Weights of a small mixture-of-experts language model, trained from scratch on English Wikipedia: 48 squared ReGLU neurons an expert, a softmax router.
Below are experts of layer 8 (counted from 0) of a mixture-of-experts language model. Rows are named router (the router's row for the expert) and show model dimensions 0-191. Each number is 128 + 32 x the weight over its row's rms, rounded and kept within 0 to 255. Numbers have three digits each.
After each expert's rows: a language model's description of what the expert responds to. This comes from a sample of Wikipedia text that the model never trained on.

# expert 26
router:105155112133162088069105108095115133156123144089104156141188159154202141136124079118102125123073202116141103123117130071152093138094131136155103142125177118082114067120129084158118149093177170140108082155200140176189125163133157115149137115144140145153143104121099159148146110091159112071143090140145122105121109060110118126102090132089095090134127015129087107049102133067134140115153111127119162111100133202119125135115110142094144143174136128150160145101124144130092124137158058208183147108146136120119131155192087157137134080072123137036174131079134086159147133137136110152
What it handles: Table and infobox separators. Pipe cells in tables and colons after infobox field names, such as Class:, Height:, ChemSpider:, plus slashes, dashes and ISBN.

# expert 12
router:117140134109141126110130145126113082176076100102112191141241144133168135084075093119133160150159148113180084135121151099112110118066119152182125110102159124116162072101097114138138096108143114209126097136157083102131121159121206111127098102143129142143205122169121155119138150093139130096121103150133127196097051080090085109121082137092115079150121083112131132121093125111137110087143116143080161084080141142061148164094099160060148166127162173092159132083146197108118069174202089169155169121160146140092157131120133116172122122116146104110146134110129149166170159139181103128
What it handles: Sentence-initial name pieces. First syllable of an unfamiliar capitalized word, often a name, at a sentence or clause start, e.g. Bla, Mu, Nu, Un, plus opening quotes.

# expert 59
router:110082117085140128088108137106134103163163145114112143127186122136159155107085114140142118179031198122132111116174130102161109094078075173164127153118166149129144090080114144168132121100127139149099101149151096150159123175116170156169042105144105111124169011153096181137113087155125112078153122101128138161122129114149117090073139095157102145165076072176149112078074108092103076122187078105116135142109121163108125154064079143078116144142114142138123136094125159111095082129149058141105182149120147140102091151160137128150134077090167132092100109080110099175151137152167116171
What it handles: LaTeX math tokens. LaTeX commands and variables in math formulas, e.g. \left, \end, mathbf, frac, plus "vs" and some table cells.

# expert 9
router:097131126146123074108083086049135094111148134153103156141166144142196194106091096117148112205098151068159122116167176099133139112093126158181087124044152116110139115110098132146115104150135114158148134155121080178168122152130167175142130112154091158156155076166112173111120117109128049110142097156146125185104128111092070111136084147084133097106128097118089103071101155087149105147171117133119137055071163133136110118113104146087144169133088161124132138117148195048124126160166115151173170153128177114139098131115129157148094100089155094061126161082151149174159166121135112202
What it handles: Words opening phrases. Articles, possessives and prepositions opening a phrase, often at sentence or heading start, especially in award lists: for his, The film, Honorary, Personal.

# expert 30
router:129174123155161113128099082107113116104162115101116149145219111130141158051080111124130115179100176179163123075133168097142147097056055179146119179083171119083106116140107079175116154121165137170139127131133112139177164172112136136143082137161143156138174124117152162127129147122152142103127104171106129188158100085116116108084114118125150099147111119161100105062071101139141077101189106130156131094133205140100150164121154159100105158124088159108139145028160148140147121179145089147156170157134171154058097146161132103130079095065183130144114100118130136167169166150164115148
What it handles: Mid-word fragments. Single letters and short pieces inside ordinary words or after a hyphenated first half, such as hun-d-red, kisspe-pt-in, most-watched, pen-and-ink.

# expert 46
router:164138134141153109068080097122101117163134135160134114083227134145167142119056111119145121169113156101173135083120105077145123078123121171133145114089142128113119086067130097139130129139164136152121100154180085149117148163067144157161147130118138176123137059165126175094142079118075119137132081141125122170149110112148120131105115104127093074141155066136114099065084138102122120103181137116112159134125158149137113173099080143081106130110134135101154153082167200114151133110138099151151134124167102104064091116157110125190077108090127156051162143100154112168145178211157108237
What it handles: Event and result nouns. Abstract nouns after a or an, often about sports and results, such as position, record, medal, votes, decision, change.

# expert 15
router:127096081153204078092078125115145143149163134082124128105207144155156183133098113142147149169045187105177117080171114111149129093114134197168145104091139118130142130106135128138115106132143103126123111198163090166146153178053154148123114134158119187133148084113116177119151093104128124123165101120142120187148119078146113139096090106120116113142109080111127153063082146089137135123162136142107163105129128126129164176077054151097134153108180135136124118106135169064109083154157156211191125126178127126075104141158136174161106132125139130067137170076141133169136148159157110208
What it handles: Proper-name head nouns. Final head nouns of institution, award and event names and their suffix pieces: Grammy Award, Credit Union Center, National Heritage List, School of Engineering.

# expert 6
router:091164111106225128105092149108100094184139101107086189089237096160136188112109134111136125186115174099120103095117172097128175097109048197135128144072176098149065099137080099155112176131148116118131116136169121150163139169085174126167139107167140169147139115125122119161180118118118076106138097146160134168102089129080083132090104117123117102128091091109082108119129158143140094126154066129106149106144107176086137148105123138046142162120126154137127095100128110121147143141171121142177156141122110161058144151119130142161149043130155112152089099087111143176158185146162130140
What it handles: Place name pieces. Tokens inside place and institution names, such as New, United, North, Glen, "of" in University of Dayton, and word pieces of town names.

# expert 20
router:129132130096136101082101115083100108143144161106067152165202120190138188106031099057133155192089163137148120092113128088111090085103129164170076176110144116103172092118087093148143121107166157140091121151131114127160141166102157124153060087165082157137132048123077156104116083125121106066175093151158120149092107060093104148124166123125079128163094104082097131118061133126102130093169104149117120151078151151112138174097080148105126149130122192119106122112086144125108110167180102206174163144166144084083107141175153114147099136104153145118109113122148150157149143147132108130
What it handles: Romance and Latin words. French, Spanish and Italian articles and pieces in titles and names (le, la, des, Mont), and Latin species-epithet endings like -ensis, -atus, -is.

# expert 23
router:134103176086150147080122140082115063173123134110127164110154126166160172103130122130142127150106162156128067080134183115110136118081072142169129148107164173172151102115064077154135124097123090134094112212133100185144118191167142109135098090177116155181162136149115154134145114119138102101164111127175133169107126121070117171073122049110110091199075094136087123098094144107146069114172098145109129152103119165083133188125092145079121170091146176139138133080127159113145101112170114159116144173144121142129136178157159113178136095102160139143134108126135091149145187194157046170
What it handles: Geographic prepositions, articles. Articles and prepositions in location phrases, especially "the" before compass directions or water bodies, e.g. to the north, off the coast.

# expert 36
router:119093146111152079093139121094093101166130173087104130148220126153141151082077146112146107171111151105176097096155120081111112136087072119146108124118197142127126072090104105159102135101179144170094063166123099152135149206106160107134037098161071140173169136152133167131139101106108110084169123106110090162124110096139123103087132078134072087152088125140145167097079129134141069075162117116095136128126174145064147145066119125092155098140186166135111117061119117119120098181140093141111165165131104142085133141159097109129135090083179140084089118100143123189156155181134135153
What it handles: Hyphens, quotes, LaTeX symbols. Hyphens joining compound words, opening quotes, and LaTeX code symbols like braces, backslashes, cdots and mathbf in formulas.

# expert 5
router:134132139119114141085160091056114053157142100123081137151192147155188171077098089120157150118064155183143095117151090127152114088097090215126139112089137193100091110094102105181089161149121167169127083157134117148152128171032146153122117089166141161125136084123115148142168130094094117095148075107119126131133127107114116131044122130111098067161142085156118163093077148143170094119151102098069139079142109118116153170100119164062179162116159165130130124089111156088116121150149101181107184162119140118101128167177154157147103124095148125099105166131138149190122125172155123159
What it handles: Closing brackets, quotes. Closing parentheses, quotation marks and table pipes ending a phrase or cell, often in census and demographic text, e.g. (any race), "Song".

# expert 28
router:106136082152121127085096171113086125157097111117142144141189091137157186090096095169108148170063203134164129089095124095130104088070108136156095147107129143088089108107073073131084158126156154173085075135191079174136109161144139171159100079145096153165138100099067182128122123085089139074147119141126152145112126118105118112083106101125136075126085100085124163105126131091161098141139111137101139117119114120097177183132089152049119170154141158124127115054115139124108065179143107155101149167146184177122150136149156145100131128100133144080127091125099152175174116178137086216
What it handles: Sentence-ending periods. Full stops ending sentences, often after years or closing quotes or parentheses, plus decimal points and abbreviation dots, such as 2009., )., ".

# expert 32
router:098144115111166076113086142116113076152107103090120173136189135163128181113072115106138136169074166084157090091102165090128171137098080110127124153082159140151150086105079111178076169129148103134111128157181087167198120159120157115148123091192125116140196105123127127128163132100151127104132086120161137214084082131103108167076117120114117080175096099085060133098110147104121129137145056148127112140105112173086137148064089151103144164129128165162125116075100116080125106127133105171150190136157134149048116180142152165158109084123146097137124120118129092170189177172156107148
What it handles: Place names. Place names and their pieces after in, of, at or New, such as London, Tokyo, Ohio, Carmarthen, -ville, -boro, Valley, Island.

# expert 10
router:141160092160136080090083135104121125123122068132068144129214099152157127153066123133087133124123215141216096139153133085141110084105152154147139139113142135166100078141094119169114160126148151142107106178123091144175154171106215136146137102127091111111159116108145146130123113112160078124150126148148141159138102083049089126111117111152102087175150056145107221111117094133145088128160067132119135092145199119126106177091068187087121156135163136132113114030113115112130130157175136156167128163122163151096115149138121135178163124130150171104118156080129117177178154119150109136
What it handles: Mid-word name fragments. Word-internal pieces of surnames and rare words, especially after a capital initial, such as un in Communicating, ør in Jørgensen, Sor.

# expert 51
router:133121124103107122090083139081134100151083152123104134157210103145130172162075109133146146169064190121162123093141177085122106134132100155138116140064178139111121125084112094147083136087170141144119070142172090154151128167085166133126081102135079178159144097097123153139185155173091105055144100137128130172074097101095063098076139118123064069139132094157147176111112138083152123109138135116102183133123099149097156148099086130108084183146127152158157132075107190096138082159192087145143128185135136150132084112158129193131108095122159110065112165123136110184148148154174121154
What it handles: Non-Latin script characters. Bytes and characters of Thai, Chinese and Cyrillic text, mostly within table rows, plus stray punctuation and math markup like mathbf.

# expert 14
router:113177158104133104142098095105111099148116149143126196134239147148129137145063134097145133167049177088156122080114142107133121113107116134136081159038187134098146051125090099173098159131118158165105104122155121108157157186122139141154113079154138154144174092117133138148173116126112109096107108157135145159106118105135122101091127082140119101154064106107080162099140106072128110160134097128103167156117101164099135103093087190088189174132131157138161139065125125087124130165132102163152162187177142122109075159159133160125102061115129131089122116108161090182168172184146090178
What it handles: Foreign name endings. Final pieces of non-English personal names, often in tables and sports lists, such as -ić, -ski, -sson, -yev, -iya, -shi.

# expert 47
router:091137123094108101111086136078094088196168100107121152114197093121197175118087095107117104131096183186120109116167132120153100122082103160109107146117148163133084066097066105150116137072139121140124113169131107188182127164133117154135094122176127136147135097169141146089113147127116128106152102175178159143108129112130084108075089091143121087114117042138070094070123112100128082131210125125110136115104153147094125177127118101104155168127171150137135076043175157093111122110172054161128169135105164120146121128155125117099110083097127111069136130123126101160164145232144109144
What it handles: Between numbers. Tokens set between numerals, such as units, "and" in date ranges, "aged", and table pipes, e.g. 5 ft 11, between 22 and 29.

# expert 41
router:103130120140176069104089125100142103110168105110092148148202149164169195102114090097097127179075132130149110094175116050119147106116132173154113118054185145138125149125105081159114090116138149137141118162127106186161110160122167126128124066161132161100191108116113131147120140121131105094165035114153081158145116120105077094081090105118081112128116111127123102081097150092194104131188091127100129147105176185105092168098089144093133167141180171136116139090137129082087154106156124162140146145137129157080068130148134131139091151096177092120156128090128123184149148174127077219
What it handles: Inside proper titles. "of" and other middle words or suffixes within named orders, awards and titles, e.g. Medal of Honor, Grand Duchy of, Most Promising.

# expert 16
router:094111154156130106079088160080102092176159150077125137150208127159126146126075104149127146178063170115163098118164128098141114084106116128155092144077150159161101126086072154152085121124163138143125122177156086162154120128075176180126107079143113171160160081092068147155135127139127168099178087129141127161085112127093115075126160113121082103104074077123094153070110119120110097157154114118091154121093104159111163147075054162102165155108111138136125118092111204073098104131177108218160173151128139140093113165182107170139124107075126122110117128107136113179155180164119097151
What it handles: Capitalized acronyms and labels. Capital-letter pieces of acronyms and proper names in all-caps or parenthetical contexts, such as US, ESPN, FM, and label names like Records.

# expert 62
router:127152067139137117077137135103118116140147142105109124105197131105185150095064135088118136139128162106160087073129125121153161130132112167155137139070165142126135141082119119124096137108202176144083090170166110101152131173123203149100107120157112161132162118148123209125140120138125088103127089159133110176113106098091121105099120082127078086178094098130119147039107136129143086137137096117069117115124183131132156204093090137130138153084136175082143135110157186099144114144170111200206161130150166114086126165140130137137113104127154103117108134109138116189193169161157096241
What it handles: Abstract nouns and suffixes. Abstract nouns and noun-forming endings after his, their, of or and, such as life, development, control, damage, -ity, -ness, -ation.

# expert 50
router:100104150125147098076099110105083113155142122104093166108191124139178174099068106105138161167089177124173109079163158085145118102095083166140127123093163147140133112082103121164117127123157136163108103149181086161154144168083176153148107094152100150154166083126103171163155091132080096096132069140129142168104098067086109112099093119117105074152099065140109154060087153101142088133166081141119145110111136160115139168094085173070131173151137157116112128084156188097115097142176092191142166154161146112085117127154117166156114088108150093090150102095124110182187173179149092188
What it handles: Sentence ends, function words. Full stops, line breaks and closing quotes, plus of, in, to, for in mid-sentence phrases such as "part of", "released in".

# expert 0
router:091095163144144129119142100119137097165087137091119142170192124106148154111044103135112139205068157143168153093160147109148104119101095186162103166096183124128097094117095105141143109121134195130091074158147135116152120167116157115189099058148126188152202109122080142144132111126156111041094094148136147180110140093129122104106077135101101096125077110133101136106098129146104084153210105120117120115065129145100143159108128168089112164116122153118139126072097175062053112144134087152150160164127146146091113142147092130133127116120160158100092107119096132204146181122186067138
What it handles: Song title openings. First word or letter inside quoted song and album titles, often short words like A, O, La, You, Me, as in "When A Man".

# expert 39
router:142138143145167118089132116125138129109128088134082164123255163117160143062084109109137121156095177130154122117116123059180124117084129227170093166123160136121147107117088114161151118116158093209112138144165120121142144183131156105116110078116078162137133077139121148151121114139120095097146106138156174175081112086141074123076123115139107106129140118126109143097084159152106125102162110190113132102101210151097099181101125103097164179117132130117142150068094143114142130125164065176187147165152154151094120126127145158131098093089181104141113089113133119180198154172187088145
What it handles: Mid-word fragments. Word pieces inside longer or foreign words, mostly prefixes and syllables: mis-cell-aneous, sub-di-viding, un-para-lleled, Nu-eva Ecija, E-lim-inated.

# expert 19
router:112175149115115120076085105082108032124107104102060151140206153144152186116092124148111120177114153057139138112128180084157123165112090165127133131093188145114130066090090085165099143085128119157130105167142120193135126135138168132128106120198125175185152103126116163147133095106159040115145101108103215176153117085086108160119110178095109057125099075125124110117089183064128114126161131140107149123090164158114102148112092140087116155140100163126134127086142163121125074151176117169149142144138166101113123132154137189164079097125148105115142140081146114160130161162123092112
What it handles: Sports event names. Event and category words in sports results and medal tables, such as Men, Women, Final, Shot (put), Bronze, medal.

# expert 60
router:083106134131168082126115127115091117195154128126089142106239133133139138120077133065150100198066150101164125081145134078157142122084089148170117147082152161140077144102094112138068105127131173162120103162188114149159156144131155136192088087142131189171212116108098169134139111125127109111140091156148092168127118116125072080095072126142124079133121119173104120113091110115144087168173098164127137174137145166119154137102095171099140163089164194124145096103109148072102103150164155163141197150147137149063135173158102121139114154120162121132148146069155154176120160159151099149
What it handles: Words in creative titles. Content words inside titles of films, songs, shows and teams, like Night, Crazy Chicken, Blood, Dragon, Mustangs, often in tables.

# expert 53
router:100138103091160100100119130112087128144134127072114136100190111159170159125093109093159162135107162131154111105104169114133140089106045150128141115091167149131140105060093128143068126115149118166107112161128087129164112149102163130181093095136062174123153077106134201161159145128116101108168078134130159164108118095116104114081085112121109084145112063125122147053092163115140100157187093140092153099063123132084131171095092170091119170142167158116112088077159191132109085163160096177145161147161155155074125101134107149127125107080180102093127080065136135172134175174174082167
What it handles: Digits in numbers. Single digits and scores inside large numbers or table figures, e.g. 3,235 or 0–6, plus some "is", "also", "However".

# expert 4
router:114120108112165108093096114086068107156094164105108143081195129144193166124084118095117127165112164128164111108184134081139124096097084143135124152091146157159164096098098124163109135137165152143107093167159092162182151161100183160149101080153119162124171104093119175119161123108141075103144072126158137157123090073093090131075127122094122099146091068148107161053102146108127104143155085145135142118084137111102152160112091139071130175136166160166142130070155194065123092153175099184191174157162156119097119146144130111137125096095179099086166159085117129183174158169140090171
What it handles: Group and people nouns. Plural or collective nouns for groups of people, often after the or his, such as students, soldiers, members, team, population.

# expert 29
router:076096090101121117085105147081106142163147122089116153155211086160122156089020074118157124155067163141177040118126156122119092084132154170136106128143098122152119099108096115118125145099148141200088126188148079128149137159088154147146097097135137132139149081162121152115101125164100136058134109132139137144064096071121100116132132102143099103179085090132103126044088117075148107114142079117108108126124088135117098178120064184118106194160140162105125120092100169110139117136151077184145190143126151120116118144145092157151116106101104130096132087110114116212160153173149120120
What it handles: Word-final suffix pieces. Final pieces of Latin species names, Roman numerals, surnames and units or LaTeX braces, e.g. -ensis, -iana, xxviii, lb, mi.

# expert 2
router:151134158095174086103139142074104076157153150083150195125159136121177191088108083140131118156072144099160096111156184079136155102107092154156138169054141136108146111049115096159127126126153128119092085143126115153165156137130154089102090090126124132109138087116149137113145098158120126070174109171164113141097101135094105152087113116112140085168098077158115148050084126050148112111169096126120147072141157153104102149119060117104124163107116196119127126079121188100142059143158114210122162146146177119143131136160145141140155126126159140136118145134146080188176178160157107209
What it handles: Location prepositions. Prepositions of place and position, especially at, near, along, across, plus at in "at least", e.g. at RIMAC Arena, along the river.

# expert 55
router:089156129142149103119109126098133078205157128081138174120160148165136148104089076074124148198079146158159125122136099066149102083125112174142112129079150176143064117090122108158086103128145119153090127156170113163150159123106164118177068083147111149167168123126059163119137078100135128121167090149158075142091132100123087038116103122133097096100108086147123147092110123104162099175120111147106147137139132110094137140119088184084131190084142206145142152108135160096131110169150133179142186132100137084073133165150168124141107113110154106114133140077164210167155165123132096205
What it handles: Media outlet names. Words inside newspaper, magazine and website names cited in reviews, such as The Guardian, Observer, News, Times, Billboard.